Weights of a small mixture-of-experts language model, trained from scratch on English Wikipedia.
Size: 8 layers, width 384, vocabulary 32000.
Experts: 256 experts in each of 4 layers, 64 SwiGLU neurons an expert, 6 picks a token, a softmax router, a shared expert of 64 neurons.
Below are experts of layer 5 (counted from 0) of a mixture-of-experts language model. Rows are named router (the router's row for the expert), down (a neuron's output weights, with its number) and show model dimensions 48-95. Each number is 128 + 32 x the weight over its row's rms, rounded and kept within 0 to 255. Numbers have three digits each.
Before each expert's rows: "raises" lists some tokens whose logits its average output raises strongly, later layers aside; "comes before" lists some tokens at least twice as common just after its tokens as in all text. This comes from a sample of Wikipedia text that the model never trained on. Tokens count by the router's weight.

# expert 8
raises: "\n", "===", "In", "During", "On", "With"
comes before: "\n", "-", "|", "=", "3.", "2."
router:109134180135076127115103081172121108127102238154130138134096148107127119099116110157184161104126102099176192216196187132070162138129081100109095
down0:146123079193144145146135135156098111156110103139083137118109183131081147116141095128126130181141137160095103116107094117133098153107138096147152
down1:058148143128099062118174130151085112119079124175106193152216133145157176136107106114131156129125150161125129140104184107148049103179092077134107
down2:162044111097168166150111131147173121070134086181176154158158119104141122154140113083071142111099107083086137162125150072172120130126074146161124
down3:071092107161115124115124124138111110144069110139131139154176182149193073150157167143089101173100168179081149116109103123131013187155101168138192
down4:104184162095136071144105086162166101138104029150072121110125167096175104076118067162136121138093133145097122130065120145146113119190070126130146
down5:207092149080114141165162099083023112101023160058174091138124095127079079145147179098099169155115117147181142134090117182096089170167160132101156
down6:149112129103145099141153140085160135103134211134150086118058087160065111170186114147100087114131156173095143108188098148101209132128162143087132
down7:123145103156127112137166173146085118162080125133151158177151074109148146106125169142071094132149125125152066171059149141167072141159083083125112
down8:124098174118116148133094109134112168131177060186145121117100126136172096097118171152094119122151141128153088201087145129159136138222080128141130
down9:089094163097125106135090121117118180126131050129114171123180141099194161107072113043132131141080094135137114141104160078142083098141138148151121

# expert 214
raises: ";", ".", ",", " are", " were", " from"
comes before: ".", "s", ",", " and", " in", " of"
router:113107129136081074145102108138125151097104153152123156164161187102175120070113109149156130096145080076160186163127144126111161081090094085103148
down0:143087070119113104105108096180137119092127041099131108143085117097173116097075189132141102102102110121147143109112089158087138123156162110078138
down1:088107114147128154099135141071163163109133156058114157165145163156120180127109094112134119133118103135182136048134059137214132192188074148086143
down2:155117109097049164149160121126180155125156113150104152131104143116136092073137106162120082084162144105122126117173142111160163085147076120148169
down3:190139181132115171173143114078100120159110163116134126135109164128099114107138089108147158096112108107139071124149167140117048150073150106114123
down4:134077118141095134174113124183145113123120127192141118129109110127174099164099135107160094131087137137124074195184126057124151106117089114129107
down5:076146113107079059068114091173108126119147186129164157171142136058144149150116123136161139072152070139124150087177150109120076153132094079148158
down6:138133149131120160124074155135117106083159159169129131111136144118134158127097139209137130102112187150097139171145083125119083190127046144109147
down7:112104147178095127149120116163197160185135150100124116128155112127127090128096115110100143104183106096121155160116131113154112114135141080166118
down8:099126140135149070126125142130051103102140088129150089099130066089175181146138095109068122134150143130152159090140098160100156049096163059131139
down9:129130140085084152172128192163140100187142255101164124110139086110095127199106028153114169110093163159147065146105193121115093133122152175141114

# expert 138
raises: "=", " made", "ssian", " based"
comes before: "=", ":", "==", "===", " Total", "|"
router:097124139135090152118113125141118100114084175153141178174144122098122096103125149132172116096128143101192116224127168129117149117154039077094136
down0:195116163081125108133151156136120124126151082131088117167089131135202164082138131156149086118124101102111138160064109120121146189067089146128127
down1:123109085127119068110092081103165130138156139111144137056170145117138159203159128093121078062114097076135149123134143193123097097201113100185134
down2:132119109147144127141184143098121132150133091112142156116067141124163147117082060099099105117141082097144126139136127080143076129141136131170100
down3:134126191152130098150106122079124119132188186126131121150099096115151187120103148082146077106072177193142114116176072085118104098113153132122143
down4:080140131146132160161147119113052124126057150143132139124188135155138150124121113151214147133108128112089061079186118144093118123148139098075100
down5:121158160095100151132090151120071117132127116089087133198097149106144128098154086111166162168167125168140130125138174112194178128076091168136157
down6:134106151131169127140183194189128118145091105133173131142115120159110195148147168153045084116156104050104125153135102181100156161166120102139060
down7:115153089126138087109097146142141089102124132153128105151149148142103088168171075081127081128100159125166125199134120101165119190133151127204115
down8:088175102177127180125066126089129116153111036139116137096148131131154119173167166153149141098120088116145127142141123081097167071074074168081151
down9:152096087146115073138089139127105145125143094130096123134133148120142128137127177113075158105129120100077136090078126168161130147148170134155092

# expert 232
raises: ",", " and", " in", " than", "==", " with"
comes before: "s", ",", " and", ".", "ing", " for"
router:103109144108082068121125099137130138085111133104129193166152171074172090073145085120179179090162090111170180172150201106112112099092095086097117
down0:116142134126086106152101089090150138052145098095130162086113135041106197126170116197063130138152205156117119107111111136082103114122047124108136
down1:109120176180096116151128099079145175127163146131097062194072076150087149127123140094133122093169140123157136174150132182161145177117109099125137
down2:123107158154129130171148184076119139141112098156154089158079073105186159107064135140100111146136153095125095187220099120185146181141158124151142
down3:127165193171116157124142153127107139164111138069097160147059177126102127125139093138150093070124105155122094077076152144094148085110142097119075
down4:117168138130142062161109170152085181174158116097106149133090186156137170107105099098140114105147070114152086130116108136098094141090173082077116
down5:129082095086176124126088100118184128120082086129128123092135131142098142175121120150155094095125085098113106149142189087117088132117135110132143
down6:111142114125140110069151104174105127170147085095124148171101089055191152102120126139164116118126060168194097084095122127116082149141145175081153
down7:131110101167147126050141144122125175121138048118160161116159141121174139098182218125081073161124052116148113147090066130106102132182037113184119
down8:114071128054180092113129079176121127068114110090107132102133156109134137122169135144064113130128173117121157096109096178139118143107148173105113
down9:137150127122172132069160175157137116172137087097146097195130188125078129163149121161167138114094106182183186114157170131092113084155096146114103

# expert 109
raises: "The", "==", "In", "History", "Part", " Members"
comes before: "\n", "==", "See", " It", "History", " The"
router:130122143118072120059093083132096132128069219130172158142138131074138124145142093134151154071109115095191177161173154119117174145095099105093119
down0:131098078127139135213090159104161141136113120156144109152164105105141141171139122144094169118138080124115121156124081130164122151104148135107117
down1:168174125065196133144142123054149135121102089113124155107149120136032138153164175130140122151135149111095169169096162174102177141153111103131018
down2:184139112113152129117169103124121069093078122083105151175075130150186138106184139098104101181142099139219110094050113157109145121152119097128130
down3:088162134092124111086098098094151192083099133151106194123163127142171105093181093107177147110115122163158171157109104122139119103134088100154114
down4:127108145122125125120127133119233156170174189073142087121130113134063113118178173158155117130150166153113122143162119186115123150126161142104110
down5:098140164127090128151149114097124120174139108082137136121092137123123114131136213137125169122069171146130139113103102058140164141107140117133115
down6:140104058118115170120146135123124098149118127132154061104115138089120101136096184092053183172110152121137111140094183106127078156112189096105094
down7:137147150166139110147131146135165188093076098189113128065096153104121179106101169154138113115118121123138107136097163089132145129110096172146122
down8:155150196130181087175166132168120071091134141122127157115110082192131146132110109101126067123138120100137152207131184107155127111147146145113151
down9:167111167164113106106142128164101139138096036127149099067134124156108167109136112117122107147155132096141122086106146131137176102136122137077150

# expert 172
raises: " time", "\n", " end", " %", " Total"
comes before: " |", "|", "\n", " Votes", "|---|---|---|", "---|---|---|---|"
router:083083181139074127152083113128089148092114168138136140153171150047165127098131119129109129107135130100185177183124167131124142120112114104098139
down0:120117112112097167119207130128186121108136073102126159138088126104098100157124128088089120081103112150109159153097157034158117114155078148161113
down1:116097140133130062044062107119171097067135185108136196062130138091097130123176157142097083148094153096109110110111126102156106111183139089085133
down2:101141179143145136123087118195101143122122161127133103154135106076146124103145108118192103177150125077112140083124106128103093132162113103110084
down3:120152128106074148088198141109163128130151095138123197150141183151139088134048123163107113115161073142086115109128098135168141101097174103135197
down4:126106138159113175197158044131101155072167107154126052123144108101155112177135093164113187104048156074104095157238139144124145132176115049134109
down5:077144171211160117162147133110130131139098136154098141156132086182138120113164105123120092102168179115175118104071125097125147164104152126154134
down6:109100134080148129136173175115146127137124147141184077127052097084133160160119145136136129157183107109152168082164214180158159137130155123122101
down7:165134129115161177134140143162114158153144050128108135184087166126146113073089087107140160150137046174114130098175109173130151115095123165159118
down8:139152125121160090164134190111171153125159163145157181105157166122106099144114124136141159142165148163108163120182126128108136106120091129135082
down9:156095137104108100105166126111086095135149064142147201147145145112132072164102113102128216119134182144109186126073180150096135160154158094055133

# expert 10
raises: " in", ",", "===", " and", "\n", "."
comes before: ",", ".", " in", " (", " of", " and"
router:123084202138078095072105104153110134113122177143131171186143147135156112052128117150161177108107073089163095160131189083126131102081116077148125
down0:172135077202115137108127167158162132160172167161173122154163120106170136141120131080162164087121081126149099164170138116073110127116091141163132
down1:104130129142142101064158120069112144116182136157150091125155093118087107071140106067067107121099068113155162118108167163121081159121126194158127
down2:116127088150104090139147121102092074159164161142110086114118113087151098128121117095156178143112122156133188096055085161132091123158117118096103
down3:098180160110162085137128123086084123134096059082167110099066113115152161141098147137152143122150130123139114087121133129162140177118108094147109
down4:095119151115110100114096122128119111169183168128088138166141003158139142129173105063096108118119108128093152104147177093127090167128110100139083
down5:123101219187128133171140131120067148138157149134116088134174146155129143167134045065141165132156167132105145125220087113129099169080099138171113
down6:093120065135111204168066125177146065095134071155127152088148157105117179217117151171082103167122185173159136124151090158115135060164141166075164
down7:097142149155068093101122120086118140124197082088134142117150128113118166091140109117153127140070146065121152109099088167117132145095183155187079
down8:083144119097169082102114179191128117168103116090152148092123139098105169148158146188167151116158085154170145166165162088156129069146080156097136
down9:144140116092095138153083197104184217127135188172044168187126148149090129142139167085162146077187106143112112178133178114127106154140062137128090

# expert 76
raises: "town", " constituency", " premiered"
comes before: "s", " of", " is", "ing", " or", "ion"
router:121121142115110089132120137082122147132090117133175158155171172063179089084125114134156145110146067111151160167117183057118131101124068090123152
down0:182093130119106119133119145122131133118114091110123097082132111137168183157135184128158147122082115123143089188094158140143095116070129108124127
down1:099157110115081132110121082200157115154109074122087114127117154150141162149167060147137060135100050115135085177146187114125142136070124103137127
down2:113131111168160144139072150094142116095165105140138139096196101083121149118127176142123096163145144190107144096111123141146161085097108143142138
down3:159108084151119144117136158120186137091130168161192167116155150184130102137071147143153183136095148125156104149160181114086125060161119120153126
down4:115145150150158180112121133096107145077172147155108119159156139132093130189125116090108113090132159200170123054121123157107174142151129187159174
down5:179088101101115093048095094165139144072153158100117181176147128127084104172149126091154097129134088157130076167142135155137127112204181083068123
down6:160120143098115159116109142188075083166125112140100113116112146138110166161087053135177156113144128136065117127155209079050146185162169174165121
down7:123124105169105134190128057107115087132100125087171063135081187111107114098065110152088138140185164079089124140067134117143122101122117115060132
down8:136155137163117096068157153093111105100127153134123103097195085123090149110119126104089151157122171131128147165133175191172141146151166097103130
down9:104181162159113128047161121112127167126112177168145152146128102140093133104162158195080081071122153067132093171121156153125162158117141119124148

# expert 201
raises: "-", " of", "*", " again", "2", " with"
comes before: " |", ";", "*", "---|---|---|---|", "|---|", "|---|---|"
router:104103123122077087123088120164105111070094133143167160171120124065168142137098124152111168106124124065176163148131139109108128140135083092109147
down0:149148132066181149122118082210133140179152130095190083103090145165125117108164196130144168125204096166197092129189069111138112088126086145092106
down1:179120120060131104131158138165138111037129079167126105110110127088132101105109062143108129119134113083142092131115143114144115149088166135144111
down2:163132081183080141161133126172146171133121175165119238114162149135128103188142095139077130157098117112160125159092068134086150117212152117186165
down3:131085088081100125123077109115170094131151088141114101135147166084127133140130116156121053149080096152166061140152127157106104118144121120152119
down4:138118162151124095112126160114097163184072149146161082100103124135093129093119152154140136104109165110113101083109115083185106133124137098124106
down5:114149176106158101131137086149111116127100112090157064149126118101148136120188158105119184092142107073218130160090137089113149103205091155095138
down6:136079133103123092135080156108182089134177128195181154137182127163166106125098174133117139110204155129171172125114157152160116176102161155103150
down7:130157166165098150094179147133134159149128158147079093134110136168119112092070151107119158119157169179051135113175105180063171044139100138094151
down8:134143164146124119125176151087079109102101169094164168140145090130072098145135137180159109140141173104137107126146091115183072159137060160149114
down9:133150126112137138138127114156142142147120119073066127098111169095108100139098117100123147121062114137117116114132101122110139105129106123126147

# expert 47
raises: " the", " his", " its", " their", " this", " these"
comes before: " the", " a", " his", " their", " this", " her"
router:094091135128087088097120102121076096097084201112148143166141138122171122079113101133170149119156142066153165161157148118138133080124122096100157
down0:155123181110154130139090217113123143191112050132184100105164189094119157114135149137166117143144128132130021116091129167112149147121190109090150
down1:188091164121119156174095117149134121103059117116106119171136112167173155125060147103111151153134130140073087080094112169140075133076139121126164
down2:168124158150114142177070152133141120085112102098148112085149129086180170097102135077155155136162145105150105196122125134125081110078131173137117
down3:131124124117142166146133164122137075126143217113120159125111122172128140098122191087124176118148112167114054127076129146165121114081154101089120
down4:124132139172124118198103063154062062126116088141137200147082118168100141123143115116115170046181085139123138136117136178129156113097127154073154
down5:063174136197098131166149135142139064126116162156166096118098116141129139169149156142087173114076138092134108096103136107116104171137118178166109
down6:107113106094088102110111181118103165113076065153126102110119112123109105117152147097068144134131121127086159180129165133088126129108089148157051
down7:144139087180148128120122125175132104158110083095142112136134155131095165120122100206149137069124134122100094131115129181161100163105084165152119
down8:092084153076157133105140069135175136127142125128081159141102133113099038146177074104117106122092120131104205189162152145141137093086166073185109
down9:111144184170076129119156111149111154069143142126146068099112144099099073133125157127128150101165113108090088103142141160124085108138128185185098

# expert 82
raises: "-", "–", "/", "-19", "–19", "?"
comes before: " |", ")", "–19", "–", " m", " km"
router:103115143079072111101122116135077132103099170127171140188143147105164129147123115166145151078153134089134132169163187105123133132098062095119153
down0:133124127129220167079150124172077183193109118123156097160145131096123141097109148109154069149104164122065144109107140103202127086083152089202082
down1:133090127136134085094137136097127196122134103110167171104187196144120131114179142153153138179072111120067124149106171106128117090141064100196092
down2:136100115126151130168160110117158151110203157166142141121108129119088188081112141151112202164209151110110096150157183109110137135148118143139115
down3:132110092106120122093100055114103131150097165088152113119107127155147097120122168184102122147108032158095078100120123104110091152158135088151100
down4:117161157113145127202120156134127062056141196125126116153103153110157121095145119162128096110076181148116147097180118140113157133135095135143135
down5:096119117116062076115064115162165167131130211158139158122103067122123146125099125099108131109142127104167162201141158160140109081173123179147133
down6:124147138187075052107119132118066163140064177077077087064136122100168085177115137142160090134057088136113191119119151080139124173196153149107138
down7:132092180085197129068103113154165121181088134112187091172121120124153165106159195099127112166145120117073117096119090108167133116155114138139163
down8:104115125137155115126108149074120172110091188109154132133087170083095139073072110153115133160168065202186164089181126133168162089102112127168152
down9:110139124159151147093083061158137117064117138124070149095176144143148126130143168137153140134092107139075127164173137111085134121171176118134146

# expert 184
raises: "-", "\n", "|", "===", "----", " Released"
comes before: "-", "\n", " =", "    ", "2.", " ​("
router:069123162160068102113092108146105109125083193167102142161130128120142133081100107177157159086134079102183168161151172125131144111096088074127133
down0:139159088099138098142155133132107171157126112149111064144209113156096104108150080163158078095121105097086081082141165079107167142124113191109099
down1:130108118078094121148046154101076147075105091085160137116106103061150167092168129114126156144107128136148101113166133159096102125173068119110140
down2:120081152148105153109114112089136096148090104069136125117126156067100139151084131113128138125116078145151147171105074148096121131104118179114166
down3:125139095088131116074117092147180107119131115127106112113103135129096118124146103073148102162122088144114133148122139140063088127120128164142149
down4:195161123121173097074160109107097166140082119090109166146122148121120089150129100111174161194154087121078117108154085090109111104092095213147129
down5:135164103129073185079167123123085085152126102120176201196184163145136082081151136131137127181156091106100128077131092167129096135122110104142155
down6:159127123145105090097157130122175100109135135099082143174175080155120125082093154083119201165126164125071143084127184079100114084169151080141097
down7:102096146146142122205143120136125105165144125162162067125162144137126115152106149092133038116127198137153129098160174171190170087149077113135168
down8:147213109101141105170161114125099122095116094158117137145164113063149134125113187142152171092126148177184131097069097123187123136111142077172148
down9:117145076146153142124123168086169115143115098108165124157169157138078136166082039103049112124182072180135112075131136109165114113088092131120107

# expert 254
raises: " points", "-", "th", "+", " years", " total"
comes before: " |", "th", " million", "%", " years", ";"
router:101112147098095089125115073130093138113116143123141149166124123097148103106108065152144130095147110098121155152139171113138134125115080090101129
down0:161089160171112123117093153070146099131115112063130144088121135097122119146096082083124158128173095161080154137133107183127117121132112104160103
down1:119112071089179126148124106143111154054157169136138094108163109146107136138096158136056119170135095132132173098171159134109164131131190154133089
down2:166135049150147159099102142133101204174132061144110059132101142105096135090071114145132122124066132107077114141141195123122134140109145115110088
down3:125155106118086050085116182099149123155136058156107073107135067121126141135095137097119152158144103131093108109138123115140107138117168117137098
down4:138141142102105084113101070165115117223106158129166105130094131146167166137159134133164136116092134148147125124178068129053143068170126133068134
down5:089131129177137086127119152129106155124099181203145105069140124096103112135172102169098132100129209112083133134135128183121143123113105137160141
down6:097073133178154094119180098162089157066154060157112136178171092135150109166127126130103136134073156176102135034164133143116091169086105132085132
down7:107047107113106109150100126136116124060104140105077131085089129074123114171101149133131101145080181136155102132071147193119154164115116122127130
down8:060069172147102095029177081099139137196069168096098100154116077125165080156180119108128167167159112143108164148143132201135156117081134130254120
down9:083141173093206131145112165100140150078103067117108101080167134087114166089100145025150124081143105168131151118119177130157158145105120098130096

# expert 58
raises: "\n", ";", ".", " |", " ("
comes before: " |", ",", ")", ".", " season", ";"
router:156105123156085105116095121141097086088136187122191140133148162109133119128115122136136143084157083082155152169133179093146127123080075081127145
down0:148114131103142090125131067144072107175099154108138147136116079090204083112095198141152106155189175131136131143081156098098170075186117124094112
down1:129120142076103106068088096123144134154103215134055115121177127140102115138098111114145146127135115067184097067129065076151129110146203104132124
down2:102119101152153171121153078146117027114141133110103166146124134080134175146156110193135161088132096106133107172092200190152127080111151170108136
down3:123047194081154144157151139116104118124130117142103129166140154147180108084077144183088107156121134129106202113182165126082153156151146097132170
down4:144073166154121128123100094106100132156130145121126110114090132160150152108082062123147119150117040089104160088051000100191126122076147088181090
down5:106207134085088095132135112088140167134121080138106165156120152109107068103153147134117130133129194147109123100098145137130144106127084130152080
down6:108091151098171175165161163147121064136151113135153164101089158101138128132123107191153173110174166073153136166113141136134090098119139133106131
down7:163096130104089087145166105177112146096144153177117122144191136139148105143086125163164112071129171169073078210207182132162117118140084154108101
down8:171123127110176105086146125161094098103153135147080182111089175150109101201099127155121094161128175143066160142114163090124194105107146129116141
down9:184114148102137123156132136142143129141073125142170153175116100121155155131103093138176193089077160168160129087117104133094090150154140118100135

# expert 242
raises: ".", " composed", ";", " with", " where", ","
comes before: ",", ")", ".", " and", " (", "),"
router:130133137138076057128143114131098156119127181132175146181128167119128107053130082167181161103133091126168144145125184086152132136102088101176130
down0:077176133188122165113075146134129130048139131154113193095118116117173164171085074101101145120119118187154118128146151067106155135106138110184099
down1:103125119146142159167127111143105155081115086154069127206137099125144141107068094034083101104139094102127126009080158144156163115133092131145147
down2:097134105122108100107175105127151092083148105178138101160157131057126143128134077156072037097168095085136150097148088134122142107135150105142167
down3:150129163105124160140073198162111104144126186131108085116137112185116116136175134042110125117161141103120110139134123136158161066142143095114124
down4:096193116081154161108111142111077080078134099170136182143173109090167060178154100175107163097153152153136120143090134119141123103083129147073122
down5:100123108116092143143153100134140130080112178125123101110080167221130148113069163114163139102108128094177135117227126160126203115098175100079148
down6:081130089175153144141187096145153158097144047163160166107121203101130084101130086112109166117151148094130186191053109163097091109100033155069090
down7:105180118143101127107113135134169118111133135131134082111137123112114171165098093147148179091070187128123188114156091185167060105163133114138083
down8:127089162038145133109108170124102105157120155150098107139085181096115095137108100195113101119135093145106168058083107163152061101124089124135132
down9:169125107100135089171157133131132110087188062147146170106146114125168121113138126132129103101136119143131093141106127148104141113114073092150118

# expert 182
raises: ".", ",", ";", ":", " when", " during"
comes before: " the", ".", " a", " in", " to", " his"
router:095129148121103097106152090131071151121068158083156173177149147081175154118112120125155134095155116110155173219130172096091126161132108078130116
down0:155158133127156083111079122109109118194098107113081159097110067133044144094159159172125112206108146143105147165133126127172124098126169141126154
down1:157116115153147116067167109161107113086135163205205101084101123136180098174161126155156105178167143110129128087092105172154134125153144169152140
down2:154124109137101112104128091131136146155073130114101152130151097121147132135130127145126166132104091168101152146117133133110076151162115110034168
down3:125106181144123100173199112143081066101118116107112193121126115148142189132150108147109133101145125126111157139151095111150149135172153127106165
down4:129159120108143154169098075184155073077113130067107079118179127116142100125141140091131138152123162133097139131138151130157139123168160125112124
down5:122142123150132139129120117128113150108084153167152131163160144097120045077143121109124179137117122104148180162167154124116129148098121074168173
down6:109179145145178145147130171143137102160143129171119137144162113180089112075110127067137136121136105131142147131122115159144096094120141133131114
down7:135120141124163136076092079172090124098157176156131136078107157091172107198164108106158158142120145136173119148144060150177112102135184146093085
down8:216167112079194147114142121109101139092105100158108172092124129094089042086148040083154117142151144118156157136092118148102187111121100132178128
down9:189140164104108057105084153181133171133113057124123088067094150084126116108136122141143141158095148112143115110053139138158105104107058151183200

# expert 143
raises: " the", " a", " several", " many", " an", " their"
comes before: " the", " a", " in", " an", " his", " two"
router:113106136169102105147101096136084092086083186154109144153118135136167128096104064157160145103178122090162163199153154097120132117067103129101150
down0:137130164179108172137147130121152157090132077101144129135146144098147124146085106148169175104097130121126093151181125111092108118133135168164064
down1:112179148115111174119123092118144163133169054100124152132174118158151083150159099139163138092103129137208134102162125145125185097076117103141161
down2:169137146128023114132175096094165142114135151124103123076109167111126128175101077127097117116121139181178122159108158083130116112078118143094089
down3:167119148132128140142157108188110156152081174151200089173132126188140141106108064115166097151102111101077035092076118106123098083103175134146077
down4:117134122168110106170209166144100120120101164136169117149167106180178160199134152185177108108097156121100096128158123105170097143085093097067119
down5:139216165125130203166091113103176129115150033159138183148095179106098130143113118126114071159095223133064139100066097134165116100141140071121141
down6:126122121095114136122066138212125078201136164171124114145152122143145107162120146177109086150132069129139162125135154143096075145152154150097180
down7:141135112078190125116117143124142099119051104136152155104076158123105155091143094087135203080116100176086067070110148137138126087116099126144156
down8:098137131095106107079042155125171141114170144107115162103101117077095163154122154115110119183132111140118126183147201132141153146163105105152108
down9:118130145139098127102106139178109165132157179157130075173167119171125081179103112145151172129153148098104146128106079130101124127097144119157103

# expert 200
raises: "\n", "-", "|", "===", "The", "There"
comes before: "\n", "-", "|", "The", "===", " Year"
router:083081132132084130129077103149106104101095186154155143158167172064176151120131111151126145074109120118175161166112171100139134084110073099141154
down0:115089097108134109112103122123179114115093156158131180147130142115087093101180092096118139109116134122199117113146126168173139111148139104099119
down1:147134144148148095203080140118119206109172046092103100114094148101136131098088129129128091145133098096140105120131217130098055087077185190140158
down2:202083086089240205113132117134090177115112114116127142147106139095181139105091159124091166117137105137090142116126177105179068099122132096117165
down3:187130163126137128134085100186099115154130126167116121078067152106091121092102091135164126118153189121130133109147098091113175128113122136138107
down4:087143090077103149130134055209117107133062089190124107150082143136178137134136125148163136127059167134163141135108092145179107109115156095117109
down5:125172187174151111145172153087135105131125122115176171100121095091094125218118113140151120156164182143148132053136129126181132154123101150118092
down6:143124153125116077102114150132138144111114147122102128088084171075120103094161107102147108092152151157151119110141159138131207105138045200107128
down7:168093131105127203019141083178053137174148090091180151109127130142164113131125120155127115138116087138141066112124165125104149109159127101134166
down8:147066119156109153118143135143158152188149144111147147158127114108147137129138142089105093077158147161188086156126177177133135136153094163124102
down9:149094202142143121083132093146123102098139127086089146111138165138128095154121089159134119184142068121109034155167158123031087084099088113128161

# expert 56
raises: ".", ";", ":", "\n", ",", " -"
comes before: ",", " |", ".", " –", "–19", ")"
router:125116135144060126097090107110089119127116147135179150181139136098141119092102122138129158103151093076158147169147177100144157140079058060158126
down0:125171084132120135116147118142156111133164099125136116137108125104171177122055094147158137052110162144134131147109054205123145135132135151160140
down1:154104104139099144072149156158146123103066204137119155114117128105103137130117074155119101084128143140153102172177129155127094136158142145206099
down2:109125153138106169169127144089130130116130136106159141094154144170145074153115097133168144120172082155144074155210175099155104171163134144144173
down3:182114141159141138135086161155133072071082119133137122114118109153150104135095179149156146145133124114097189100111121114191123140128098152139131
down4:130101139127173066141108168094109158140103158071116130157137210104120102097152166107131127170085104138109111118126199103071150074146126126173084
down5:151073109144109115128132106162108135185111164120136119159129171121107127115120089108114190133088119134096129141099170209092102170194141144093161
down6:097191134149103118080100107157139072132143114081130105185133121112139140121111139141132136147081149080115121201088171101068148054163125077107103
down7:119104100155101155164111150135162087087138141080158063125160165159212135122123116098166161127159083113161156187102081150153141109074198153107137
down8:125149101167129126119119109131155165127101087069123086124128115157156094170176105129135150172152071111101097078114188149133124112127128109062141
down9:083058142089145124101067152111195137124082177154124150156108123114111141087160133100120130141099100118170092120182157129104070116123123153095163

# expert 135
raises: " of", " for", " from", " against", " during", ","
comes before: " of", ",", " for", "s", ".", " in"
router:101119171125080127109128117163126084118089169106157150144139139070156127117135079117157159110148112126148188157166204101096156084147108087111139
down0:099109124161093174161175148125138144179156176132165137107100118177141121132152131057110082172132069122128089165122140151095164133106152128069134
down1:143045099148124166111113114151125086123199146129090106105073155087116178095169089094054145177135121116126143114094081125138158114129166110139159
down2:161166120134123137129094125099153180143150131181163101150150123121146106157109118140118074136127077124049102202164135110111187109204167139148156
down3:102109138133132109171155136077152114122091131067151094125115142114169153105195085134131121164108166110083149137139121124091100151143139160123121
down4:125030111111130127087099138102181083069105136112145116135105124084194164143151070087066228163114129122105151142123088131092116162129122143095113
down5:102138115135138083141131150179152152153043069106062133087121152127151226117036145191138114147131123165096131085167163078151107101108146098173103
down6:127127110166190136198144109073149154119104108140089173121139143114148126149125173148120188094085126146143176104154156114109117127066136135153122
down7:113156112136135101183184136124077120166127125178138161123165151161107123104118217120157129134156134129110109153165140112074128169122163126116119
down8:152145156183149206146137149113109116088094153117119102116106139067171182115168136176139079101118132145092092086169102160210155148105059148231156
down9:094124155148073130176154162133175160097110114128116173143152128099111156190124101193085159111128130127112184152133141114119129177168089190132139